From a checkpoint of a small mixture-of-experts model trained on Wikipedia.
Training: a variant of Adam for the experts, 509M tokens, 7764 steps.
Below are experts of layer 8 (counted from 0) of a mixture-of-experts language model. Rows are named router (the router's row for the expert), up (a neuron's input weights, with its number) and show model dimensions 0-223. Each number is 128 + 24 x the weight over its row's rms, rounded and kept within 0 to 255.
Before each expert's rows: "gets" lists some tokens that make up at least twice as much of what it gets as of all text. This comes from a sample of Wikipedia text that the model never trained on. Tokens count by the router's weight.

# expert 7
gets: "|", "c", " C", "v", "z", " Ar"
router [114 102 127 149 125 175 125 164 173 112 153 131 132 130 143 127  91 132 147 104 134 126 113 126 154 134 145  83 154 126  92 137 180 132 132 149 164  92 147 131 143 127 126  87 129 109 102 140 136 175 117  83 120 117 141 119 145 148 116 135 196 104 150 109  92 152  95 121  86 151  91 113 121 129 130 113 117  83 135 150 128  76 189 183  90 130 123 128 163 125 147 163  93 129 107  66 144 101 122 131 143 150 100 134 167  97 140 129 141 113  99 141 139  99 162 139 128 132 155 163 150 152 141 124 131 147 108 138 140 146 120  85 152 113 133 137 128 162 146  97 157 165 127 147 136 120  79 124 135 135 114 133 113 137 159 137 129 132 157 132 134 117 138 135 124 128 107 124  96 123 113 134  73 121  87 114 136 132 134 125 124  98 150  98 109 129 140 118 166 108 138  86 103 161 101 123 126  96 109 141 120 148 114 135  80  74 146  95 139 117 114 116 134 192 152 100 101 100 111 119 161 144 167 164]
up0 [145  99 104 159 154 109 138 164 120 153 106 115 159 116 123 107 134 122 165  89 154 138 127 111 142 132 135 100 175 112 135  96 158  94 138 141  75 160 114 142 203 123 117 125 170 134 111 157 132 127 117 139 132 139 135 119 139 130 110 150 115  76 141 135 152 139 150 147 149 118 133 127 120  97 112 102 123 102 118 120 124  63 112 142 144  98  88 119 115 141 183 129 112  92  70 104 113 113 146  92 121 147  53 122 153 115 114 134 136 112 151 150 176 113 123 120 128 124 136  98 203 145 147 118 101 153 131 119 160 167 130 139 159  81 125 135 137 139 114  99 150 116 144 154 120 146 150 133 128 118 136 134 148 131 170 100  95 111 131 144 174 146 133 120 106 121 121 123  77 100 157 123 142 115 127 125 173 127 140 111 103 125 125 100 125 146 109 128 164 158 159  99 133 112 131 103 144 148  91 159 143 115  88  99 183 111 125 116 138 139 135 111 108 184 109 136 118 146 127 103 152 133 126  80]
up1 [136 162 150 114 172 152 117 111 135 174 126 137 120 134 135 112 154 137 139 111 153 135 126 143 120 140 141 167 153 121 152 121 132 165 119 107 136  94 155 130 113  96 117 107 158 112 140 136 117 151 122 128 105 104 114 136  97 158 133 123 117 112 138 156 144  87 125 154 144 183  93 106  89 130 111 127  90 147 125 134 130 127 148 130 112 161  96 118 128 163 114 163 116 156 153 125 130  97 111 118 151 155 115 109 130 100 154 127  96 121 123 139 136 145 146 138  93 161 105 129 135 172 168 147 140 141 123  63 121 145 105 146 136 124 192 112 113 144 153 124 141 165 107 146 106  77 117 142  81 151 156 121 130 166 109 106 124 134 128 109 113 124 151 157  98 130 176  98 129 106 167 114  88 116 112  83  78 183 125 130 117 117 148  67 144 144 121  55 138 122 109 124 113 162 131 135 139 123 103 109  95 168 133 167  92  94 118 135 149 127  99 130  81 136 153  93 149  73 129 111 103 113 161 143]
up2 [117 168 138 139 110 141 135 156 138 133 114 131 127 149 134 127 111  94 109 126 100 121 103 102 166 118 178 137 120 159 212  87 110 134 105 161 172 145 112 129 116 158  94 144  88 115 125 156 101 127  83 121  80 142 159 129 134  77 129 167 109 155 141  82 133 141 177  91 132 107 153 100 139 164 147 156 167 114 110  94 126  96 162 147 135 103 130 148 136 130 149 140 153 113 128 176 103 141 158  96 127 117 152 193 126  73 131 124 164 151 143  92 150 141 156 114 102 129  96 112 110 120 123 169 111 119 120 114 110 129 152 143 120 120  77 117 162 140 138 136  99 100  95 118 151 132 173 138 139 132 140 147 123  98 143 129 145 118 126 128 140 128 146  93 140 109 117 146 157 140 141 139 136 127 123 146 129 156 156 125 113 166 111  95 114 118  71 137  53 125 127 121  99 127 162 122 116 123 131 134 136 109 115 168 118 138  98 176 121 104 124 151  98  97 145 113 101 153 127 138 119 129 133 139]
up3 [149  79  89 114  66 107 167  99 170 137 157 112 126 119 122 100 147 163 116 118 166 138 147 101 144 116 117 116 112 118 125 142 132 164 141 191 104 125 146 149 138 126 137 145  96 137 124 103 125 166 134 113  91 121 119 117 142 121 119 156 138 108 124 105 142 132 152 106 137 150 110 112 131 113  80  98 133  98 128 137 148 128 108 134  66 118 131 115 180 100 120 130 116 106 127  89 166 140 135 106 164  94 137 152 160 133 105 141 118 105 139 114 126  85  79  84  98 118 125 134 103 125 162 163 101 118 145 125 139 133 133 173 153 119 141 141 112 121 174  96 162 168 164 142 134 136 146 126 127 158 114 120 127 140 150 134  98 164 149 151 159 123 166 126 121 133 128 114 122 114 108 108 118 105 123 139 133 130 140 126 135 155  94 101 167 148 106  57 115 112 121 123 147 149 131 142 128 142  89 127 100 135 150 119 183  95 163 104 131 105 152  91  99 151  92 126 110 138 138  61 163 169 176 135]

# expert 90
gets: "ly", "er", "ing", "ically", "ant", "ally"
router [123 115 111 144  96 167 116 109 134  83 156 135 150 158 180 139 144  77 134 137 125  98 166 143 146  94 119 126 141 113 110 167 130 114 161 142 138 102 137 138 137 123 117 123 151 111 111 114 148 121 129 101 126 107 108 134 120 118 131  95 164 141 133 132 115 115 134  81 147 126 137 134 107  97 118 153 127 127  64 145  96 114 141 130 130 150 121 113 132 161 134 159 126 155 133 123 102 109  99 112 126 184 147 103 157 117 119  95 113 116 127 139 162 153 129 154 106  84 139 143 118 211 123 175 131 100 100  99 152 111 148 141 155 142 116 120 107 123 141 126 153 146 157 155 136  89 109 127 177 136 148 158  54  69 166 114 118 176 152  92 137 148 120 135 128 178 145  97 143  97 147 154 104 168 115 103 133 139 119  86 128 123 150  95 121 123 148 113 105  94 134 186 117 122 131 166 118 121  98 139 141 119 112 143  97 164 152 109 150 102 101 138 104 121 123 121 132 119  71 122 131 159 142 138]
up0 [133 116 127 168 112 126 120 111 131 155 119 102 126 128 133  89 146  84 143 127 101 128 149 114 142 133 139 125  91 185 128  98 139 120 124 140 101 119  85 160  92 138 103  70 143 143 156 137 106 138 173 149 118 142 157 116 100 122 108 141 118 158 138 110 129 119 118 190 160 119 105 147  67 109 152 109 117 108 126 110 134 126  73 121 140 162 124 149 106 120 138 136 152  95 122 120 136 159 132 116 141 145 115  98 152 118  79 124 136 100 160  69 115 172 112 122 168 104 128  92 169 152 143 106  90 117 153 117 113 132 169 127 118 131 130 130 124 139 124 142 160 107 119  84 154 139 197 113 126 143 135 127 123 123 142  61 131 114 136  75 124  89 147 140 102 130 129 150 134 128 169 141 132 151 118 136 151 168 113 142 133 152 124 132 150 103 133 160  82 164 112 114 124 120 172 114 155 120  73 111 160 135 142  79 131 138  71 126 132 139 164 143 158 165 133 164 114 113 118 123 129 147 124 129]
up1 [106 113 142 123 127 123 159 138 113 176 147 120 115 163  96 126 115 118 156 114 128 145 133 133 149 133  97 126 102 142 118  65 151 123 138  76 105 176 130 127 104 137 136 155 131 152  95 112 153 159  84 115  94 146 120 159 151 143  83 119 115 163 153 115 155 139 136 112 138 124 115 105 112 127 152 116  95 145 121 137  78 104 127  96 134 134 167 144  72 148 142  67 127 124 131 153 180 143 114 133 102 161 164 115 143  97 135 144 156 133 145 148  97 146 114 141 112 120 107 109 109 118 127 141  94 104 188  95 117  95 168 132 159 107  81 117 146 152  99 154 104 118 129  89 141 169 147 141 125 170 130 146 144 143 110  86 149 134 142 167 147 123 112 139 132 105 125 160 128 150 146 139 120  77 112 109 114 145 107 114  99 124 129 148 176 121  90 128  87 115 115 152 119 158 148  69 116 150 121 128 125 143 100 124 105 134  91 100 158 136 104 155 168 110 106 133 157 128 187 128 112 127  97 119]
up2 [154  83 137 126 148 139 156 104  74 145 133 108 117 155 120  89  95  62 162 135 117 118 122 130  99  93 133 162 102 103 113 109  93 127 127 103 137 110  82 133 114 112 121 177 105 189 107 161 121 132 163 165 149 117 143 115  91 135 107 115 112 137 147 114 127 135  93 142 117 115 139 148 124 158  98 114 166 156 201 137 103 118 148 131  73 154 152 122 129 106 135 113 146 126 116 147 119 117 126 137 139 120 145  97 122 133 127 138 132  68 132 151 130 125 114  88 117  99  98 121 112 155 111 148  91 119 128 149 105 141 153 143 124 146 144  99 142 129 159 150 146 122 133 102 127 114 101 124 109 164 120 126 121 128 141 159 154 104 130 121 154  52 139 116 117 122 115 104  97  94 118 151 130 117 110 151 156 182 132 103 148 129 126 139 143 133  74  85 117 177 125 162 120 141 123  98 143 162 172 129 147 129 142 150 109 134  98 102 145 129 148 148 114 107 107 132 119 126 169 176 189 164 116 120]
up3 [133 109 112 152 123 177 161 165  94 152 119 122 105 110 136 145 126 166 133 110 100  87 101 138 144 164 132 136 121 135  90 111 159 120 120  74  78 162 111 118  97 139 107 131  77 126 121 119 133 148 152 150 114 188 133 158 135 106  73 169 132 122 143 118 129 130 123 103 146 115 104 131  88 116 166 144  81 121 129 102 168 142 141  59 167 121 159 122 129 107 138 115 128 111  91 129 100 147 113 130 113 113 134 148 108  81 156 128 132 160 121 141 149 138 106 106 152 143 114 101 137 118 142 106 120 140 158 141 150  76 119  85 114 118 112 122 156 113 105 138 106  90 140 114 120 162 128 134 149 154 140 141 151 165 178 130 132 149 143 190 112 101 148 153 137 129 111 185 112 137 122 129 132  89 116 142 141 130 116 168  80 129 112 142 126 131 130 175 137 114 162 111 136 149 139 105 118 134 165 123 103 160 151 147 123  98  77 125 181 100 129 132 125 152 105 114 144 100 119 145 163 110 154 112]

# expert 8
gets: " 0", " 1", " 2", " 3", " UTC", " 8"
router [129 110 129 130 120 137 121 142 134 131 124 149 153 156 135 143 112 138 129 130 160 117 138  84 134 120 184 117 175 106  92 105 127 174 122 137 155  97 151 142 182 146 144 113 124 145 125 123 166 130 109 133 133 138 160 116  67 153 127 112 191  93 165 110 120 161 139 151 108 173  73 115 136 111 131  88 100 111  90 159 131 123 147 134 106 157 109 105 119 113 145 159 111 137 128 110 171  97 137 126 143 130 113 121 136 120 104 115  98 138 115 149 159 120 148 136 130 109 167 150 157 120 139 145 153 124 100 122 123 127  79 116 162 122 123 111 103 140 121 132 163 121 148 149 117 110 133  76 136 154  95 157 139 122 164 116 121 100 154 105  98 141 154 138 125 152 158 123 103 114 138 144  85 151  46 105 119 121 129 128 136 107 140  92 156 123 131  88 145 127 135 168 140 131  86 122 152  89  75 150 139 156  91 137  81  95 133 100 113 110 131 112 126 179 169  79  96 107 107 127 119 153 128 148]
up0 [105 102 121 126 114 114 128  87 137 125 122 140 117 136 121 125 162 111 117 121 152 139 106 122 105 141  71  98 140 148 111  88 115 157 128  99 127 129 167  92 164 122 135 134 120 132 120  72 154 165 197 122 130 126 139 160 122 128 109 142 160 103  99 132 112 157 135 111 131 124 106 128 153 135 133  98 129 173 137 122 140 112 133 138 134 101 145 137 137 129 147 116 138 121 128 126 177 191 133 121  92 124 134 149 161  89 149 146 158 136 111 143 133 134 100 157 121 116 135 155 121 105 114 110 113 127  91 111 125  91 147 139  97 117 163 102 155 101 134 126 165 138  94  92 187 135 133 137 161 164 160 211 127 143 132 112 137 122 125 135 107 153 114 132 101 116 129  84 148 122 136 166 139 143  90 106 135 121 133 105 129  72 130 108 148 128  78 181 186 123 150 128 141 105 154 125 132 114  90 114 149 135  84 125 150 114 109 114 114 120 148 171 102  78 116  71 134 108 148  88 161 162 145 114]
up1 [116 158 176 156 132 116 112 168 162 142 112 130 136 130 158 128 181 134 123  60  92 137 126  82 106 101 145 151 135 100 166 117 140 113 124 114 158 129 174 166 102 138 104 109 115 125 101 162 133 118 107 139 129  94 111 147 126  98 162 133 141 181  98 158 106 124 117 133 128 205 112 150 144 147 138  97 129  72 154 156 134 142 112 101 121 121 134 141  83 134 117 145 115 117 116 114 117  95 132 127 118 101 151 125  85 104 145 115 120 128 100 112 140 126 125 134 114 122 125 123 184 118 113 180 110 147 166 113 109 103  66  86 151 150 136 132 150 154 130 113 161 142  94 115 142 132 111 142 155 151 133 133 142 164 117 124 117 105 147 149 129 128 142 185 129 163 117  85 114 133 152 144  69 156 123 121 127 129 120  69  84 140 127 120 146 139 156  83 128 111 138 115 118 159 106 127 167 138 117  98 108 132 130 138  82 118 120 118 130 134 117  78 101 128 134 108 135 144 152 158  88 126 138 106]
up2 [134 150 127 127 168 152 165  80 115 128 123 145 133 131 115 106 102  94  97 181 121 135 115 111 191  56 142 158 130  95 161 120 122  89 115 107 161 177 140 137 154 115 120 147 137 151 115 107 119  92 117 128 151 113 110 169 120 136 160 121  81 161  98 112 150 152 104 123 177 163 119 125 119 178  84 147 151 115 124  88 103 108 104 108  90 139 171 139  92 172 125 119 150 118 118 163  80 140 144 130 161 120 103  92 124 127 106 123 127 127 119 118 174 135 106 114 101 133 137  99 127 110 110 130 117 149 136 146 149 136 170 133 101 126 150 112 114 117 149 127 105 114 113 135 114 116 109 147 140 168 120  92 122 114  86 151 118 108 113 148 152 110 113 136 118 126 138 124 132  82 157 180 150 138 165 114 105 160  97 142 141 130  98 173 155 138 111 111 124 103 169 128 137 166 161 132 153 126 119 109 119 138 127 130  88 187 124 143 122  98 184 136 119 136 129 120 109 129 128 169 124 114 112 126]
up3 [120 149 145  99 138 130 156 139  96 135 107 165 115 138 149 103 168 141 112 108 123 129 147 133 137 137 191 109 155 126  95 128 158 158 152 109 103 109 122 124 117 139 118 159 118  94 119 151  80 107 132 124 111 129 118 140  86 125 120 147 103 133 124 125 159 109 128 137 119 172 104 107 152 134 134  87 136 121 143 150 116 164 168 144 147 122 131 137 117 134 100 151  97 133 119 122  21  99 132 135 121 142 119 128 161 135 148 143 169 140 135 117  95 120 128 124 136  97 156 114 148 119 116 154 109 145 172  83 150 127  77 107 186 120 107 113 141 151 165 122 133 116  90  96 128 127 132 165 105 108 119 131 125 160 126 129 147 120 158 132 152 114 111 155  94 125 136  76 155 143 136 126 103 120 109 159 150 144 143 130 153 105 135 131 117 135 192  97 123 112 102 138 105 230 108 115  98 100 102 120 141 153 175 121 141 114 121 126 114 113  99  97 176 150 118 124 100 142 126 148 117 126 160  98]

# expert 16
gets: " 1", " 2", " 3", " 4", " |", " 7"
router [169  97 117 159  74 137 113 180 161 120 130 104 140 149 143 123 108 136 150  99 171 127 171 113 145 140 183  79 144 115  82 149 143 159 126 131 132  92 152 151 140 159 135 114 133  89 115  93 118 172 114  92 121 115 129  96  46 123 163 107 196  94 172 102 113 109 132  75 118 157  87 166 121 121 127 122  95  97 106 156 124 145 135 107 146 177 118 113 140 153 130 132 125 127 127 133 156  78 147 176 130 115 105 127 157 117 123 128 120 136 130 149 127 135 124 142 143 103 142 120 157 159 132 117 140 143 122 121 141  68  89 125 123 148 116 110 126 162 139 116 150 141 148 155 124 122 105 111 128 135 116 141 137 128 164 117 131 162 145 113  98 126 122 145  93 139 139 118 117 137 126 128  98 160  57 143 110 137 135 120 133 109 149 166  99 154 147 133 172 138 160 128 131 150  91 122 142  85 118 134 132 169 121 102 106 113 153  90 129 115 118 103 129 146 147 103 135 110 124 128 127 158 155 116]
up0 [142 100 138 113 141 125 128 114 165 122 120 107 105 143 128 105 135 112 106 160  97 121 138  96 102 125 138 127  70 113 141 120 145 139 120 129 100 164 103 102 121 115 117 116  84 159 126 132  82 143 163 113 132 122 128 162 134 130 134 163 151 138 100 127 112 136 121 119 135  94 121 138 117 144 103  99 133 123 162 138 126 147 161  91 124 155 161 113  92 154 129 129 185 118 146 177 101 198 140 150 116 136 173 171 159 138 121 152 142 151 120 142  72 127 144 121 118 136 112 145 161 169 132 122 130 111 104  44 126  91 148 107 125 135 152  88 136 127 140 145 159 141 132 112 170 126 111  91 137 141 133  93 117 139 123 130 133 177 116  99 116 129 127 133 113 133 139  80 170 136 129 138 142 170 161 133 123 110 166  83 139 137 162 143 108 104 147 192 116 119  88 125 108 150 168  93 130 101 120 122 147 128 132  83 103 114  97 171 137 105 139 171 167 125 132 119 113 147 120 141 107 179 111 156]
up1 [133 138 155 137  97 118 140 163 159 106 142 122 107 117 139 136 108 128 114 114 101 131 102  70 149 146 167 157 124 155 161 141 171 151  91 123 163 130 122 139 152 113 124 136 112 141 156 161 109 160 141 114 105 118 129 146 100 117 177 131  81 175 127 113 141 136 124 104 190 103 111 135 178 118 109 161 138  95 128 102 125 139 182 115 140 125 117 129  94 155 105 138 157 179 158 113  54  98 113 146 142 118 116 163 126 114 105 132 113 132 125 105 144 120 117 150 138 121 120  99 110 106 102 140 115 133 135 114 137  94 142 131 107 143 153 128 102  91 143 186 133 125 196 147 148 108 109 129 153 153 125 149 131 119  82 139  75 118 120 116 194 147 121 123 133 108 142 167 107 115 133 119 129 133 120 167 119 105 103 101  92 144 109 145  92 172 129  84 143 120 108 140 152 160 142 126 171 133 123 128 106 131 127 156 111 120 134 137 119 144 189 144 102  93 116 129  87  92 137 115 123 159 116 119]
up2 [138 134 150 110 134 133 141 106 145 125 147 117 111  72 107  96 174 111 106 135 116 125 156 169 144  90 138 141 117 148 119 132 129 104 146 110  89 158 159 117  87 107 124 136 137 127 131 166  76 124 117 106 115 161 103  97 170 132 113  93 115 106  96 142 157 126 109 154 168 177 178 137 115 182 104 130 141 152 168 108 127 153 174 125 142 151 167 132 164  74 120 109 131 121 136 141  98 109 114 108 172 110 143 142 105 127 119 158 141 112  91 159 103 124 176 157 122 158  81 122 145  96 166  90 127 138 125 152 145 105 120 144 130 126 163 149 118 128 174 130  84  88 148 144 111 151 116 156 121 172 113  95 125 128 120 134  77  99 143 146  85 119 122 136 123 118 125 114 137 129 111 118 129 141 205 110 107 108 110 147 120 153  99 142 148 128 121 155 139 111 151 100 138 153 117 133 103 151 139 118 135 142 110 151 139 137 140 168 103 122 112 198 107 141 126 152 165 114 119 118 112 126 135 115]
up3 [131  94 149 148 130 133 202 109 138 107 128 128 119 160 128 126 109 139 111 157 116 103 106 122 158 120 186 183 112 144 129 126 163 123  97 130 126 149 142 133 132 124 145 126  98 123 154 146  95 128 155  77 127 136 141 149 123 108 172 125 156 154  97 135 117 132 120  63 161 123 130 118 142 105  79 115 140 139 133 117 120 148 143  96 112 135 101 136  84 101 122 142 138 130  89 164  74 176 146 136 131 150 109 153 139 159 128 140 103 173 139 152  94 109 132 148 124 118 117 148 145 141 140 125  94 122 105  78 108 107 130 116 124 120 175 110 129 129 152 169 164 121 156  81 151 114 131  88  99 142  92 119 138 128 143 147  95 175 129  70 137 122 123 115 104 146 129 101  88 133 120 141  90 163 143 135 117 127 150 121 147 149 113 144 106 141 123 116 128 122 118 115  97 141  92 144 123 122  94 114  91 147 154 143 154 103 103 151 159 144 182 166  96 143 176  86  88 131 133 141 137 172 143 152]

# expert 131
gets: "es", "le", "ur", "ing", "as", "ure"
router [124 132 100 160 125 167 108 129 127 131 162 166 159 153 164 145 128 108 139 149 133 102 148 125 163 112 118 108 133  77 126 170 113 118 135 154 141 118 177 119 118 133 158 131 172 150 125 155 148 124 123 106 133 101 118 121 141 150 132 103 130 118 119 117 128 130  82 114  98 139 137 146 141  92  94 117 103  95  94 126  87 119 146 226  80 151 114 145 127 177  89 110 112 155 139 124 108 136 142 137 138 156 131 144 158  96 131 101 138 102 147 134 139  83 152 126 120 141 150 123 140 158 121 158 108 121 113 102 142 116 113  43 139 110 132 106 136  94 119  95 164 173 117 124 113 127 110 135 142 149 121 133  75 105 147 105 115 173 166 128  90 129 159 168 118 126 157 116 136 132 149 131 111 164 138 124 104 114 123 110 133 103 160  94  86 122 134 137 144 127 159 143 112 130  97 116 121  98 130 152 105 169 124 120 126 133 172  84 172 105 132 123 153 111 140 146 114  89 132 136 181 111 123 162]
up0 [123 126 121 153 127 161 119  95 136 102 111  81 139 146 109 167 126  84 160 140 122  75 102 117 170 163 122 162 172 133 108 132 130 145 117 112 115 156 101 147 150 141 116 149 111 132 104 137 125  80 153 114 158 168 111 157 121 112 158  81 160 123 138  97 135 120 131 147 139 127 109 106 158 183 132 153 111 151 118 106 106 162 126 131 143 106 157 124 125 141  89 136 136 113 129 161 117 118 161 144 101 159 128 109 133 110 160  92  82 131 112 118 107 151 155  99  98 124 172 112 123  78 119  86  97 155 162  90 126  94 136 171 143 133 116 192  96  99 106 149 112 105 101 126 145 118 138 116 126 103 116 132 140 143 130 113 122 124 171 121 175 112 142 179 110 168  91 137 144 102 119 151 105 169 144 149 167 129  83 122 125 134 130 136 124 117 172 131 128 159 136 166  91 113 128 125  93 155 121 130 154 119 116 166 116 131 149 146 125 161 126 136  90 110 141 114 117 147 120 161  74 113 141 152]
up1 [147 133 165 137 132 120 149 156  88 153  90 144 179 109 158 105 125  99  95  92 149 128  94  88 150 153 142 154 128 116 163 137 124 136 157 112 149 132 137 127 102 121 113 120  83 147 137 132 150 132 107 111 117  83 127 129 147 132 158 126 140  69 159 146 117 164 133 108  97 136 121 119 125 144 106  77 128  40 157 164 126 108 116 124 113 121 125 131 121 127 146 110 140  95 105 158 120 105 143 106 117 144 120 121 123 158 118 123 142 170  89 131 140  96 171 137 101 134 112  94 100 129 128  92 122 168 106 117 122 104 128  64 142 123 157 111 144 110 161 169 117 175 118 130 130 107 161 123 120 185 103 138 155 144 124 105 118 150 156  96 145 122 127 176  95 110  87 103 120 132 157 122 120 130 117 156 121 123 146 123 119 128 166 113 121 116 104 124 204 133 180 105 139 105 120 139 136 104 113 126 128 112 139 129 158 119 140 142 157 119 121 139 154 135 204 100 154 120 156 155 136 109 140 131]
up2 [125 122 127 128 108 164 126 145 102 117  82 153 121 172 152 113 101 128 102 135 130 152 126 152 187 122 106 132 157 156 129  88 108 142 123 131 146 158 121 121 129 145 108 123 107 120 141 131 152 130  91 110 144 175 112 128 118 103 127 120 131  98 131 123 126  90 121 123 123 173 125 137  89 149 111 147 102  82 103 121 114 113  85 106  97 158 116 114 120 130 113 113 105 140 108 124  85  97 154 125  77 136 164 141 156 163 153 122 161 106  97 141 139 123 132 104 139 143 105 128 120 135 134 124  57 169 106 156 106 147 158 104 121 162 167 123 137 118 141  99 155  97 101 128  85 117 117 113 108 149 143 156 159 128 164 144  85 131  95  88 115 147 150 151 100 100 130 160  80 124  76 132 127 149 149 141 162 109 177 169 104 139 143 139 116 150 128 126 144 141 180 117 119 100 143 117 142 153  77 152 133 158 124 144 159 109 142 126 164 144 154 155 122 129 194 156 120 110 128 174 163 108 125 151]
up3 [206 109 124 108 100 116 142 159 130 170 123  92 150 119 122 161 114 175 151 120  96  82 121 151 104 108 130 111 112 128  77 113 145 116 122 113 124  85 144 143 107 128 124 139 183 138 111 151 135 102 148 167 134 155 144  88 126 148  88 182 141  93 140 166 159 114 135 143 118 117 121 105 146 111 116  98 138 138 116 100 129 129 106  80  95 115 145 134 132  76 153 149 117 128 124  72 138 184 149 145 114 145 146 131 151 136 182 150 155 130 146 134 181 115 146 122 127 156 118 128 106 118 118 160 130 126 146 130 102 154  88 129 125 150 115 152 133 127  99 172 140 156 127 112 150 153 151 102 103 107 102 121 131 151 113 161 103  60 124 119 135 125 103 111 133 123 141 160 158 135 142 104 107 108 129 130 133 157 123 101  91 140  95  79 160 116 132 124 107 148 106 127 107 102 104 126 108 133 109 158 119 115 137 156 191 110 112 134 169 129 127 124 116 112 107 116 142 160  98 106  98 132 124 173]

# expert 138
gets: " information", "ment", " classification", "ing", " time", "ation"
router [120  99 115 155 126 108 111 136 142  98 131 133 160 164 111 142 130 108 147 160 108 110 171 139 147 125 111 120 166  75 117 127 133 142 143 125 153 101 150 146 137 120 135  89 150 128 107 130 144 109 132 104 121 122 149 138 115 137 125 129 143  96 132 113 106 131 113 102  83 168 145 165 122 103 131 167 129 118  52 100  79 113 107 158 106 133  83 127 117 166 135 121 101 127 146  83 121 126 141 110 130 126 133 111 126 116 122 103 148 124 133 148 150 113 115 161 103  74 178 140 115 196 167 174 125 117  93  60 130  89 133  80 164 147 110  89 129 103 124 128 146 137 157 124 139  90 110 115 175 131 137 121  63  84 147 117 140 165 141 115 107 130 106 142 105 166 160 123 129 130 141 130 104 179 110  99 117 125 127  80 155 142 187 102 108 113 122  95 133 114 157 141 112 147  90 151 112 132 109 134 135 106  85 117 110 124 108  97 136 115 126 130 144 102 144 153 125 114 117 122 115 139 125 149]
up0 [139 132 153 107 139 134 147 120 116 158 139 125 130 135 117 139  97 116  94 114 152 131 156 125 118 132  87 135 151 106 153 135 139 111 134 140 116 138 132 144 127 126 120 128 158 123 186 119  75 103 110  96 130  98 125 132 144  95 144 122 170 137 147 117 145 155 122 128 116 163 114 140 137 173 117 130 169  98 117  81 121 107 167 143 192 117 131  93 129 111 127 112 152 102 102 163 130 163 122  99 138 149 149 127 118 108 101  86 103 103 145 154 135 154 167 120  99 152 136 143 119 148 141 109 115 136 130 107 139 137 119 102 154 149  93 143 161 129 136 160 119  85 123 130 140  78 124 114 185 131 140  79  86  84 157 148 166 178 152 136 160 122 150 100 170 139 113  83  97 186 139  79 128  99  93 154  98 131  89 148 132 129 104  98 108  90 148 159  94 108 131 152 109 122 164 134  94 135 158 107 131 138 111 116 121  88 119 106 156  77 128 157 145  79 121 117 133 129 133 123 154 138 110 163]
up1 [140 144 152 135 123 155  92 140  81 147 110 177 169 169 131 140  92 134 138  69 130 121 134 117 130 129  98 114  93 101 114 115 150 101 111 160 123 122 123  94 130 146 121 104 188 170 174 143 119 118 124 122 110 140 162 149 154 146 103 103 181 125 128 105 119 136 131 128 125 105 136 168  77 136  79 138 141 127 145 100 174 143 143  99 117 149 134 116  89 175 119 136 162 145 125 101 140 148 120 138 137 133 128  66 154 121  91 133 131 121 116 157 104 138 103 148 110 129 131 117 166 137 127 105 103 121 109 113  82 135 146  90 132 150 149 123  99 111 131 133 122  97 152 117 109 131 154 150 199 144 140 121  87 110 177 135 141 129 143 132  82 126 141 141  99  75 114 107 119 161 136 125 149 128 122 134 117 120 135 139 122 159 157 102 105 101 127 155 131 154 157 124 107 157 107  99 115 116  97 143  92 130  85 138  76 117 133  92 137  78 141 149 172 129 120 133 121 108 164 146 177 131 135 123]
up2 [122 107 103 161 129 139 151 105 119 114  93  88 121 101 115  96 141 109 152 161 102 144 170  98 121 121 149 141  95 119 149 128  89 121 160 188 158 100  44 146 112 121 135 158  81 125 134 160 109 148 138 162  85 160 148 122 108 124 101  98 120 168 121 112  98  90 150 144 176 101 125 142 132 126 144 175 150 133 154 132 106 146 135 119 133 153 112 124 150 119 128  93 125 125 138  94 116 161 150  91 169 113 131 152  81 116 122 152 126 151 161 125  99 129 167  88 118  89  95  99  92 147 112 163 126 111 124 118 108 168  99 114  93 128 141 103 140 116 126 141  98 119 130 113 118 162  72 169  86 131 149 129  95 100 155 165 129 131 135 148 116 139  96 106 132 133 159 141 146 152 106 144 139 102 132 130 134 134 141 135 142 158 122 160 114 104 131 125 107 115  88  88 153 120 108 116 161 162 129 125 122 115  68 123 141 129 116 130 159 141  85 161 149 126 121 131 141 139 128 162 159 129 120 150]
up3 [104 141 141 136 137 123 158 153 126 147  88 174 135 146 107  99 115 123 139 102 135 157 123 149  93 142 123 134 175 112  77 117 131 108 142 116 162 121 120 121 116 149 157 102 160 154 112 147 128 121 128 151 144 145 145 176 103 176 103 127 166  96 106 133 129 182 144 153 150 133 116 157  93 145  95 125 144 134 151  95 131 107 125 156 106 152 143 123 124 127 107 115 116  92 155 121 110 126 112 114 108 114  82  91 115 141  89 119 117  71 108 116 151 147 106 124 122 131 130 107 166 104 154 134 132 123 147 156 106 136 142  81 143 117 122 108 115 161 134 138 185  98 132 117 152 159 112 147 166 199 140 116 126 146 138 113 133 131 134  97  92 110 145 131  59 101 125 144 148 110 140 130 132 142 129 113 137  94 128 122 155  99 158 144 166  98 159 126 153 140 170 145  67 100 137  76 137 150  93  89 112 152 120 100 112 104 142 115 160 149 160 148 171 150 125  84 106 119 168 120 151 129 146 139]